Below are experts of layer 4 (counted from 0) of a mixture-of-experts language model. Rows are named gate (a neuron's input weights, with its number), up (a neuron's input weights, with its number), down (a neuron's output weights, with its number) and show model dimensions 0-191. Each number is 500 + 50 x the weight over its row's rms, rounded and kept within 0 to 999. Numbers have three digits each.
Before each expert's rows: "comes before" lists some tokens at least twice as common just after its tokens as in all text; "raises" lists some tokens whose logits its average output raises strongly, later layers aside. This comes from a sample of Wikipedia text that the model never trained on. Tokens count by the router's weight.

# expert 40
comes before: " a", " the", " been", " to", " not", " in"
raises: "ten", "t", "l", "hi"
gate3:419476384520492487549439447477573470448576499448494497504502502502512623512548454391505584500573473437463491457568499494640485435505487502494484550515523536585538445542445490440448504538492527474428514533494589401408459474460483536371507469399565472529448430579586491612442475578561544548518541526500496528541515515559516478445402485534436438542568641486507449472478443437472563492467552524499595504456445517508439438526473486455582492456528539530487504508430547538496501516451505540515487455395594524469556526499519492496561521490574471444549539476572542436478495428540499449
up3:436442469519592454577453499537503456456594603511532448496499502506506475541454509540448373506628472468554476518456567475486464530548477477420553489398426412531563528486484478533508519476489542555455480421456465540610473539446505507565440526459457424593549522537540493508593446424507533388507454525460483466479553466492452533487478475497431534411499401507541526546584526423516544461398591417525447486498487535450552539521443518442514510438518459474409528529448496480511614449410486440506582520531461558470547431423603447491471502479518472533402480494446474560460429468501473532
down3:484520468331477549490512518519487559521502524488555496477506454494465482463394497537532567477568571450450469549549527524550563528525520510571560490524556507481482523489530573435467462415549525474494545561408510432487463530475582560430465443494515543416576406541491545483497493493520441616530449443549409477552523402473557511548504551524523493597419564486491454479515557518463569520540531494456531614517474451531562543514619471509547431470438487535505489459576431601501566494405447469479496538519551551561444580511461522622524627475469462402516476533548502483564566546568501470

# expert 113
comes before: "\n", "==", "-", "The", "In", "==="
raises: "=", "-", "==", "===", "Member", "|"
gate0:540429562581472494347505529539468428525463486515538543462487481533485442430479583526411453461525401577475511484499557429491412544471504541499496447401505525359441464571478445555564447453439497567442488531560568453535476545529486467524577495543544586495471510565535473470512494532499399468472524551574520538348540451478547574543582458553516506460431481527493461570472463488432475482523450464485422505443422462527498520509500559501531394548514476524498440542508571475523528533418518422450436503459510549508521490507460552503537535532442553536549427555447416444484337516469513515
up0:433506524533568497468569480447550504540434542535537505537545466443530522453513535535325525474481413428505522446471559445508426421529526603550543386456526485442501442463560534494508556492545514562456433502622515479551565537522459527558472515461606489481492428533476488541482519511460489464563566493474466512465518516495447541456656479500429515436567435488434537539465519639447422570509478538531466526526528515480424516464489511433480524510425484458496381519521528512551545480476606489502511634505615527493497421522564481502488528501557464563517515628518527540420437528509512493
down0:433459418587485487497520482540548458429479528518441511470527565517502517577508553467473493478488489523531474622462421520474535493522516438525568471503507452507478478503570400519414511546551503530447554417525482487521451480612472485493519529514451373465482518450532519483415432451432438465416441474508474602449459526459494529537486464507530533569480471483389500421584465403544527398507518590504449536539457463563564564479500400390430506484585583581513496506500552458424437600469515488575450435568505438542461594535434533508476552517484627502432512504559456573490491496440457483

# expert 169
comes before: " |", "–", ")", ",", ".", "6"
raises: "ag", ",", " winner"
gate3:521484525477469457465551502451554530519525563512458463491569472431465491402467493458520534457463456499505463531440488507539437420541499524399435468477496434504466529484429529509510553484551562493427523345518489529556470569460570468540452526474536444488535517630502517437570503498421592575579506445510531559533420425495473477509658591536551510492506447571547539428522506420543462513561619458543478397563513444561566420518505443552484386559550482562437535455597581509549493497519492504546480531516466475509562560534525510495494478471493420554534488406420496510489518392489442536
up3:450524556620578546461459484508410566487527428503669548529492496515468447495450461562525376460544540446468502518554382566528486503433456551400506549541473556539478509466447433536477422510503526546521551652550401517529506560519337442480468564413440487476465448456470500443389482460612490462518524472510516543444511497541474469509494484550456481516532572464471473477491491587447461456486520512577535530542437523459484457463569625495502547464479507521487394583467486551482500505498489469498428576511541502492472494570508535507521535486466512528429561504522486507509543580584442510
down3:476480553552442506605553569468542477475530554448508573593406507494514541518608521588485519495486458492429529412554536520522511596519524545506525557483568437523560516494536516543535486515468570528522521511561464438505494518477527587495402397552496427498585549567482553520469530525491508559409539535406443472517536520482482457479418394428419484472498514470471377579534481478588510532545530512479440546544481586559457507501612520554441526394540527493401492528438493561382509547437472413466436502412496525553470504450557441511488416464525511548558489473504504519532475371513451503

# expert 211
comes before: "s", " to", "ing", " in", "ed", " the"
raises: "s", "er", ".", "-", "ed", "over"
gate0:570498340625544552555525534534489443529492524557455494604386500521435504479432534521458515507473532550561453422425486464532483459559530434530487606578520463515544451547510408525453526478509480605459549448626446447570482547540511530527479435517497469435501410475540488602480470443471454468435528453484474582593524484509530509528533526512508467521582436611578422394559478462481523540488510575536560571428511516504484549514540511444584508482466454467519507420444499471471460451505451470583416515486545417535500518481457481419552508357475495503510483501492558537466473466527495527
up0:508595500328513508492577537505553488470571491573521554468437548477517537401527515443495533456483505559447430484516501479459581555498526440452489442570540403515541488532541487468435472556406524561445503467438578545560433498504534489501513443429453507486500460482549541441515414570499473477532559485420456481589531541421501550509453566497619511486451556509478492426431503496446540423495516455456553395462471526479514399566545527602514515499506613522470494472420469568555510543493451525500578487525453501515582575449436482548527470446529522537563468522472525443560532649394532518
down0:528513489521535483431502614438484517593480489443552473458518557497487541441409558445496503551497523433549491412390547445594449424520478425477557452511495487572554528524519535526517507430528458573566518581506518464565488546523416512570542451506547567530538535446393493518521520500509569505449539471465596535511511488525434603528463418467501453562541584446521537499522462555597508474452471352620565573528495589595496504560469491444588479486474472474499576531524508520531535456512550464579507603503496484542469417584547600521496537568441456456477486521489530462545463541574439522

# expert 78
comes before: " by", "1", "2", " to", " in", " with"
raises: "Note", "\")", "R", "now", "where"
gate0:552596528466456464540476578500513523452554472558485533511521455457492489546520446509507474475449518566457503535420515482460523440500471518527481418548456420488571522557483495497436510459620488555528537488486400555515472440474436389463472384513508473508489502570474545546472538563481574568455471477461539536594498516478500533500623550497510504468585542549454523439462486505420389530469417497467450466430422503414531512559517522469520521506493435350484562441448449589510424506575444444601448532493442574551528413437475569527431496482494525516455427486560549607572491386539502533
up0:505500565520501420506501517505574454490487533510371427445535562417407490518453487516437512473497597574474571497459406468422441523519540513539528465552493535570541553558417413490442514466442471543446581505490431492455488545483466503511555528516547473362456497490419543525463475436468495455582490464495493509493618584398450516499550546490577471446533498493391562511503522512452459559491484528430511474491497502534488486488579580464537555521499514503418572432450573540487455422507409468513473469530476637537400470415507485556452421549574469480505465481555518521605416528439551444
down0:455522389462535538501529481512497562524599539455498524454542474486596526565554508583377488535598431488413506562537507558645509462504600509464494523507455501418506446533567520505456509493512520518581447520535555596557544428524509480532548471576473498525520529577536402501528506487446505555468500539524521528494446514433493418455423539491487471453552531521535418466479581408520500403519454533584618548520570473532504438506401547527397554461521459501518456437501436482475502532475520519544458561572477540452566513484566460576370560509476513437405488389436481507523513525534502519

# expert 95
comes before: " and", " which", " but", " the", " he", " who"
raises: " causing", " respectively", " although", "cia", " resulting", " instead"
gate0:490488488482558532533504397538517453565526589565515423455517487568436490487493577546459563488504583496483489484429391511513539514485530494469514401545545571577526554438560491429416426508506491470496409601460486550591399431568514479514400387438540444466492542447496569522500572537476515605474495454515463528556466573430530537491488439540504544529486485561499540505599442505532437503565496516509494388572497542496461560410474530513467470487453460469560554494450579514506442533453455490475502489463505539510382536441499572429545559488344475508519542513572526439518504530451473602
up0:481469517486510539496435420579436507551593464449629435566556414411503582477502469458480587516463452557488497457491474573450599553536490513585450547501466530549520432454505505558472432540582394462552458544497461493486481451449435481435587479472497497472455522464506504463540414470436556473450587518492611544502604567541485520534596484457482468504576493509390500533531476512541451450565496515579387537549488486497493476486596454559519460495435458465598578507568531515472492492463549498602507458505466469400599472519462555401510452482471577480419536542526495464523561488511519516
down0:451565469444484446445564519484548464564375487547498534438433445474537456510538491557606562518526473435612471461473444413556490539479481453527450535481493480546462579595464479542511455465519488534540553484514490457491456587441496507515382507563514593522458578527503552581449477526499386525493553491508429524442490518456550459515477456518496482538481458478484509532444626509450564451525517431443461470518499526522609393593526562481513493575568528434513536488516478467536614513528465617513503455523520482455523499613550415495540520486581560424465493475465509370453574444533462584

# expert 62
comes before: "0", " |", "–", "5", ".", "8"
raises: "th", "agh", "ack", " movement"
gate2:459490483484503543477458542421571555473479534640449484519490441478532495446493494596608503414557547438495523463493567497494576498410565567521526472512557415571542555451420568505465527630490445464493477490519546506406553501412417488619454546480505544447576472355558441505549479472547537519531572475477508488556468489476439548526560434554562486438444512492432581529536541512508625533532507533529444554553531523462487466451480452462605429498494531526523468476440528476401514557492501435482489414490611430499492515501557439494446505451555539470585554532501487467482471493464424455
up2:455505509451562531410559508491495395484446431520533437371478548407502459506454515495490509621496496435494535448473462592490600504435535492532456557474470436596492553490503509498388491594512498381519491520446450534460487568503502454521464520500513591558490472485528568422495545540496526530544495443527451461468541532452493494457460347480549518451566467482509579535431478471465519552687425500443507503435572518434568419524543580487493511481493498449578515554512514542439494562593445493433480487465532465451511508490421486432503553389523502487475475472504553436426435504466538549
down2:487587482572489501469523383510541476567572507410521470485474497508511493473539483466532548412475445541465471520447519407560480539417507540447479385410516417411502446570481499477534476526505457558472460465468519524507454487448490499458492437546479553490518539493500527544519502500547449537394512579508485601534460452566551444472492439602428536408525561476449446466540422480493578509446504443487499459490496582533541382511481516479576434440489576534522520441500516414509448416454523480471578561495571510500424404503559539445527480607507489442462607516498532589514635614487568497

# expert 252
comes before: " of", "s", "'", " was", "ship", " with"
raises: "y", " of", "ier"
gate0:519553530444576590498494537439523549523455474443471416421463447484670547513509630498492499524381510488531503477452476502469526553485526516489510430489467439416545554444512570488448470495479525514505585573572468540565496524588538489484514488460549515554440534437572501544553451497453629535479486406468508570507598510510554576395518551490517504489459566481477471537529487454497462508435532501479414504509364486546465418577511492429609561508480470524532503482394476468504582499530453452537459383490568516491527460487549476576425452499485500500500430411493537541479491518488375541
up0:549471486460501534454572539493474508494561493485487513648486536512475476542484463551468576471450485548360510519531505562527486457583512514554568458445503558595515548480546573506560393528515512577546504488515449597464509519494542493564450552539536447544515500543470533557541435511514471490553584504426468480568506502419530524503469456500614524566514536562480469463549411486500580554462572625513548512484580490533453469504467523494414463567455481545513478474542534525566578384427558495462581472456437447531440516606493422517476493356544482550627471433532473463512575514432549484
down0:483525495538431580496484436497509450419528532524543445425479424520586521394536488444454519502553414475509444491483554499436494526446497547483487466541532430472430529555448434536368477491473511546484601526416483467474466508489546485502509496476519516438523526459489518441419507552469549407512529579532564501472477529485541487536446559506465500429461502550408469451419488477486494476596445406503546477512507539539451516572495517568560540514576560440436558450478517587572487581483549400458542595431550598501556595515493428439580557510571448415611541495386511521573554502589509506

# expert 14
comes before: "ed", "ing", " in", " to", " the", " by"
raises: "es", "ature", "ist", "ors"
gate0:446454525611507490517507509507522440439567566519555529522514521547559565504556538498496531442494446517525460444482487494472444573465427517377479496476472503530445529541562441478431483491405466474480529453562547454468554506544575574518464464374524489451507478523412441368452517505512481489387351544568600539500483474476458489470499525514551520467473625581496566464490515406494536440542501482540482449499457503444603501561404466500514487438525496511502513488631489569500449589575512470561436515532493518552518497443534566357609455520461540492525388510503534523484474523475447512
up0:439492475615588457517440482476482479476409414567406450534521553469452471434514538402443547606504492487481505456487503482481402572475440546567426581551577473531488446555428578446500508534531508508498448556577546514510460459550505492497541471530544469442464517535596428500527504518488507417470413518536427430381541582445519476539479501477522544457508487520520537451614517435442448524515469472450518581412525447470450474564584587414515577537519476586461487513576494487591487476415492523496484485454573371492501509569468462567506500499450486476430467497580529476474439447565532557
down0:439462447538439492545472483499493503473475549439516528517599523499480582386543549536380462540642472478543496484482416580501495480504569432564509523535522453562490420552545584413472531445528520454513541593553451447506454546543449475494567556520450410460456527567493487491425525575544417662468464495387504499479570416484517451573460493554520487500483562444522480470483558440439584489540500489497442509450544512490541471400500481507459509485483581508592478474440467452461542511545523438518474518427480560498536482460551511447484534317475509472545492558587472522480474420530508527

# expert 134
comes before: " ", ":", " votes", "---|---|---|---|", " •", "age"
raises: "ism", " of", "s", "?", "rise", "ris"
gate0:421531443446551571495479387479487455451365482468411512466568459542503542526468501486521493606470525445552454481482491578453473519546582402483347495557517475483586533491530540529512550543457488555465581527508434517576478460539479438520543488528466558569472499576579494559423514511497467549509520542545474437539527467537487489488514442446601542581450539412559521451523518460545515527418430485542534417546428565491450460581531481549479519410516530532496522586486534482460428462533413555423587531516481538571557607457512496550517490502490416422562495531566533521471412532459497592
up0:485462587444568424440457497505470506432521546494472426522465557470534517552547457528448489484511489422448484403496522530579462490507373491561557521392407478383522504482533466423504587437566490427541565540514557516503451541480511500427360516461495539388495530491454463502574565518572431583539522625452484411494505538486476532507426490496489477490483541502476475453533493502506478431535522505522488455437515447505490439493525436503553527547541419463504502426466490456487535564506392535469464367515432431417512435568399517556475549497545505560401505560585472474541440432524516543
down0:482540532447444509446534506632528446507486581440531492461407465472518489560428435565522512473529474550423440512571502508586468520465567548508499524471469500468532520435536494481552479441556461450426601574494453468605510470573551502511520521502478617459502561464443541511522549455551526506505479461539558453457427532547569524554538438522571506463502490526520517514342541512461522517532547510534522516448474521503389380557546503469562533499501452529473452493509536390544470451431484544610552441499478429409454550375437510478456530472472573417473486431412528444539391532533587497

# expert 234
comes before: "\n", "-", "The", "|", "In", "=="
raises: "-", "===", "The", "===="
gate0:458590450514386420545501443524573570529512562585559462450471459516598454465579500474590475510586460530491514540478499563502518559492515377555424450532486496483489547447518580518500467534467434541532479444521578541574550472500579481520512531460397486550499525503476516480461437543630524458568469450545528543595481506522480500490538503452534460518445541532541509426542432455565486395490503499463561536406524404474572547553491494506456375498511612515523515564521477566445494558556515503520617552484460457489518417451518580491467407461425529504494465495499588406464500399506527505
up0:613501557423436427464525547569450564507543454573531530496482500582483526421454513437500419557431568493503467390474484469445490583454449485479611439585476505434487430487535505495545480406531447548545546558515494544484495514618480424485484416506514444500371531458401510497467572538398495468518449522414549532542528457529480536569387510471490392460548425464555496578502529443488540475475515537524535542553490489584475490531551507567568379566493479477459540471447502442523511556523488518477488526502470427496506613491500494512453483545540520537436537386484456604491542522550451471
down0:468525521506514537558483590483542501512458507447539491476539502526612472569551430588497620544462533546438590525569509552485549458531489587533494519460434500441490485577466629406469488510466597522512403471448553527481532543471512598456484527513542547471485452500521497527499579481513514507475522530516391475516499524524548453450504478501471524552480475522493551537474499444485416397572535670497441479531461571406482380519490489445563514437555533499429542438623519499472500448493517535473549520534500547553444637477500435583516576399516456506537512496500461495445480457524602417

# expert 247
comes before: "s", " of", " and", " in", " politician", "ly"
raises: "i", "ly", "-", "ry", "u", "iz"
gate0:599518465521527539585504471477521511526488506505514410436453524578478573517386583529575543504529587477496507526498493511448471546471451544540500451443461412509546488515532501512463419430406461482519512554557582483521441488576573509460445458562561436476540544472523506460493428520553549526527472457542505464512571543395424513477479461419532606624590515600460485407504506521459488472432465555586537506518473504551574478427420467541543564493548495442381604496456377531540433492495564564504522448605540567440452549499496498530494486415526521527504466478507550463462510571478404509
up0:501502461456561538504573491540520503474475488592490467361518500485439577491532530539588447519496379483476455596542506545440467463500463513543543505547467499475467508498474559559429492481580474490451501479548595492508551562573521468467469493491548502514559469594459469553496422433501509584464525506496567506469562488529483389539378524447442443526511540541517515406383457460516527547495457562531408554365588516469475611510555468592505393479491417482555588468534415475491540473462488436438536504526493476514490458475406507559504574489550538496486622476468507469488569440432564557
down0:425492573487447504453573447526448498513519530520530566571522549467500408461432563455453582412524521574595516465495611494612514505486501445473538440589546450519555488494521519564520549533503516557542553549485542583549512541526506582466546448543371451455464563492489517541536513530461509482448450496441496451506481531448520500424564489483562464472492560465500439502586571511603470433520525441506536468566447495529516472566487456453541636521526595392559409440534486555549520506472485535546527498447536552493535476603601498512564506520475504569427489438477469409544411475501370540

# expert 163
comes before: " |", "0", ".", "%", "5", "7"
raises: "ack", "ar", "ants", "ens"
gate1:447515470499464479485451560558510500438561556510507490557457505452499553437456534521476497474464527556623392521473499486581463496507444488505504557496571542454558455508553458553501552551544489546450522467437515448501521490480487496491577410551520508506481385508463500445519521477503548451473497486468524573530502465511532473502622513506492514542526422569478438510460484516523539525525575455376458483528474432482600485493613431436373499602538463504450530550489487510402405563455607417655565485513497579449507581503499440518584441435540452419488470466413387496546431494537429497
up1:490388550522547492617506525478387464516563506442445514497467423463465545493386470421535450524559581559505488463478450428518555540546506560485559551443468502532518502445457526483339448497535538484606533470459503502471516531509453431537567529572458482471536491505438433445416522514462496443506541512542623465500512516513414426519549480521523504453526528613510479387495500571446498529479604517509460518504439485498542488355484387486460567523499499468390492425543556425478564583510542490454519475496401465420511537520506498456529455451526449519543513491534520517502498626489568462
down1:422514504524509523462418463520448494495454482557554431514492585511483462456549499534599570454596442471484403504448510506409532473409397497434527530561404451485606440525565420434560455558459538411534547494581561559478549436461460480485492431437494516423490495526483524424462529478468511437460469511422454461544463459504472470425504503453482533519488568501562463464482484458409427421489409484599507562415493462403501504477469499461438475501371466559507461469468448475442439526526426535469447475535515517565551441446511500553458468581427597462523370456544517501564485506503498545

# expert 229
comes before: " the", " ", " a", " his", " J", " an"
raises: "d", "da", "us"
gate0:413497446453495582571421511504447488498531499440462491561463529544512538512607526485429551495535407526506498544516546441525601486466519566475597554482503463528526524508521545587533431393486477632460482482460501495523487526519439530436483493531462413504486489528512567487522504481465501433521555473475565567498485464513433414548524507523577418434570474539507513519527452495553488520415436460584493455576377496502473506475424529529428475464542473329511511541403552541590581420458479566435509512506509524482583535496532477530501583413491483409612541453568487497441507508559435588
up0:465466483496533466414484504601608464532529530608462545446541494478481560499574463513557456416448558516454430517407527480510393450487550498494525491430431504482534414488400536498510559544421551484487523522482505516499522405574521509504534550521510547547432579473409434534554452548517468481485394465490439362569421454500515591534429477540579582504504544504491428448492506534539510447542571551504582506447467526546421491398558498503498499506527466510380480556504450485488456448523471528413497478510471456428528496442485519585416518474501446487513540544429370439568459458506407494
down0:547367532554510435488489495523463360410497553534563545470492549453469509495579494555466553560379483549513530444521510551568469444539479458542495474557537525512543511554473543570476558504525486680490439504521549554519459575534515534459500528513427539503468486522524459430601512502460493592435574580562539504508654473431502491496453462495480508490514486465555532503535478536427510514564464386456520541495498553442470516498562527494456649517521543517522565536436511508532440503488486577505555439610511497431402468578535578552481438514445542561513560476475529462540461543454430517

# expert 221
comes before: "==", "\n", "The", "===", "-", "="
raises: "====", "-", "mber", "bor"
gate0:458468524469473545526466489465464602476447427520482475532414467466548442523570485546498539380353525466519539431572487434502514487461545466534502443363506512491469501441463530477520518502532474562526558551523548504439466489441511555435527505587503519495513491443565459504562431488427462548494490595468579554444471534522508445513487567569591500379532442516401538584431599534492550529540448552490469546516557445452512531555466525536464540478489612589492479506506530395456549513466413583505485564443417483492513613487462457553492449546548406514555497528513404455546580547547481465
up0:506519526547420476498519508500452413566555530506491511498460474452464611511391622436520456431413496530476511616520479459413500422452496510502560555532538505528558427560497500600489571437522542485535509553568577540495474434505492540549512452466448529531480539408451442480406515460456495446404469510521485483520444540529451490534498416382476464530465575562542480449513438443439520443445550518490463426475474491487489467521682453532478480450596570488550430534533480447481409467517465431515507498546530545478493480488476504551488504512548640414474548492610428473469464477492503583
down0:517535422518515500488506525500532505432553502482558610566455508574516489441543492549478484489556429507513533452500550478494437604492465543530499405462497555484535578437527514558543510550450427534458456485549449436558513545589529510522432543494495491501437457570516486477527496532501539612632581386522542534467471504462450526465484603661494569412507496580501487608533470535440494528460534356467376464470531533527510541562486553521478508486456465520450514500571401523523571462423560494511527414366528496537502438440560548454572483527449503513513475519465516482471517471396452507

# expert 97
comes before: "1", "2", " by", "born", "S", "R"
raises: "th", "S", "on"
gate0:558540579527453450505480429463446474472497522509453354564549435524467534408497550431581511542488552466568440488494508521543470463570484434546444526512595503537499582557436488422452501387542427531499467438448617460493437503454478480500541454358529449461530538420515451516480459484486523605560535487571555396500421490610447509394396487464463488508567544510536501486495486418482578526406474494583487578542500445521547481483570538545461495352554486438538564502439480473465506521506462505480521460495579543485475471504530473464499488429476512489510537566548514501477551507594488553
up0:568480495513421487526484499488436383469409494455500499537634476546542454502507478518398531568434527578515533503464493442498470520433480421595570534535485570514495471437623430489506486568487409488428526587517539543507525484464509547482535500441507509435469525494483513524553466584387487538499472534527512477497503602483577348580475518469472520520584605464549538563476474402505586520541501598567483525513452551572463487469510574443461508490508483586498482445478510564526406443496433489481570576421493516505499449501470588532428540531446447540468420606543432486457517497466534485
down0:534505545504480532427508490525577482517610474532509484486386460475508626378496503491572521491471476477516447471497435532646569478507435549416424431510481472540518490502509506512538587492547614571484465447531510508434492539518622542492533544477423522594483540544473495434446563476491470446558455479566448500525525460571484487416466479561524436495538522459448527524541501480505473485443482529501560469443548522529533543509492540538527547523468549528558538502502556505441451662546507515462493334593527477461578578554546519471520448435541514490433612546417543425497486464530425558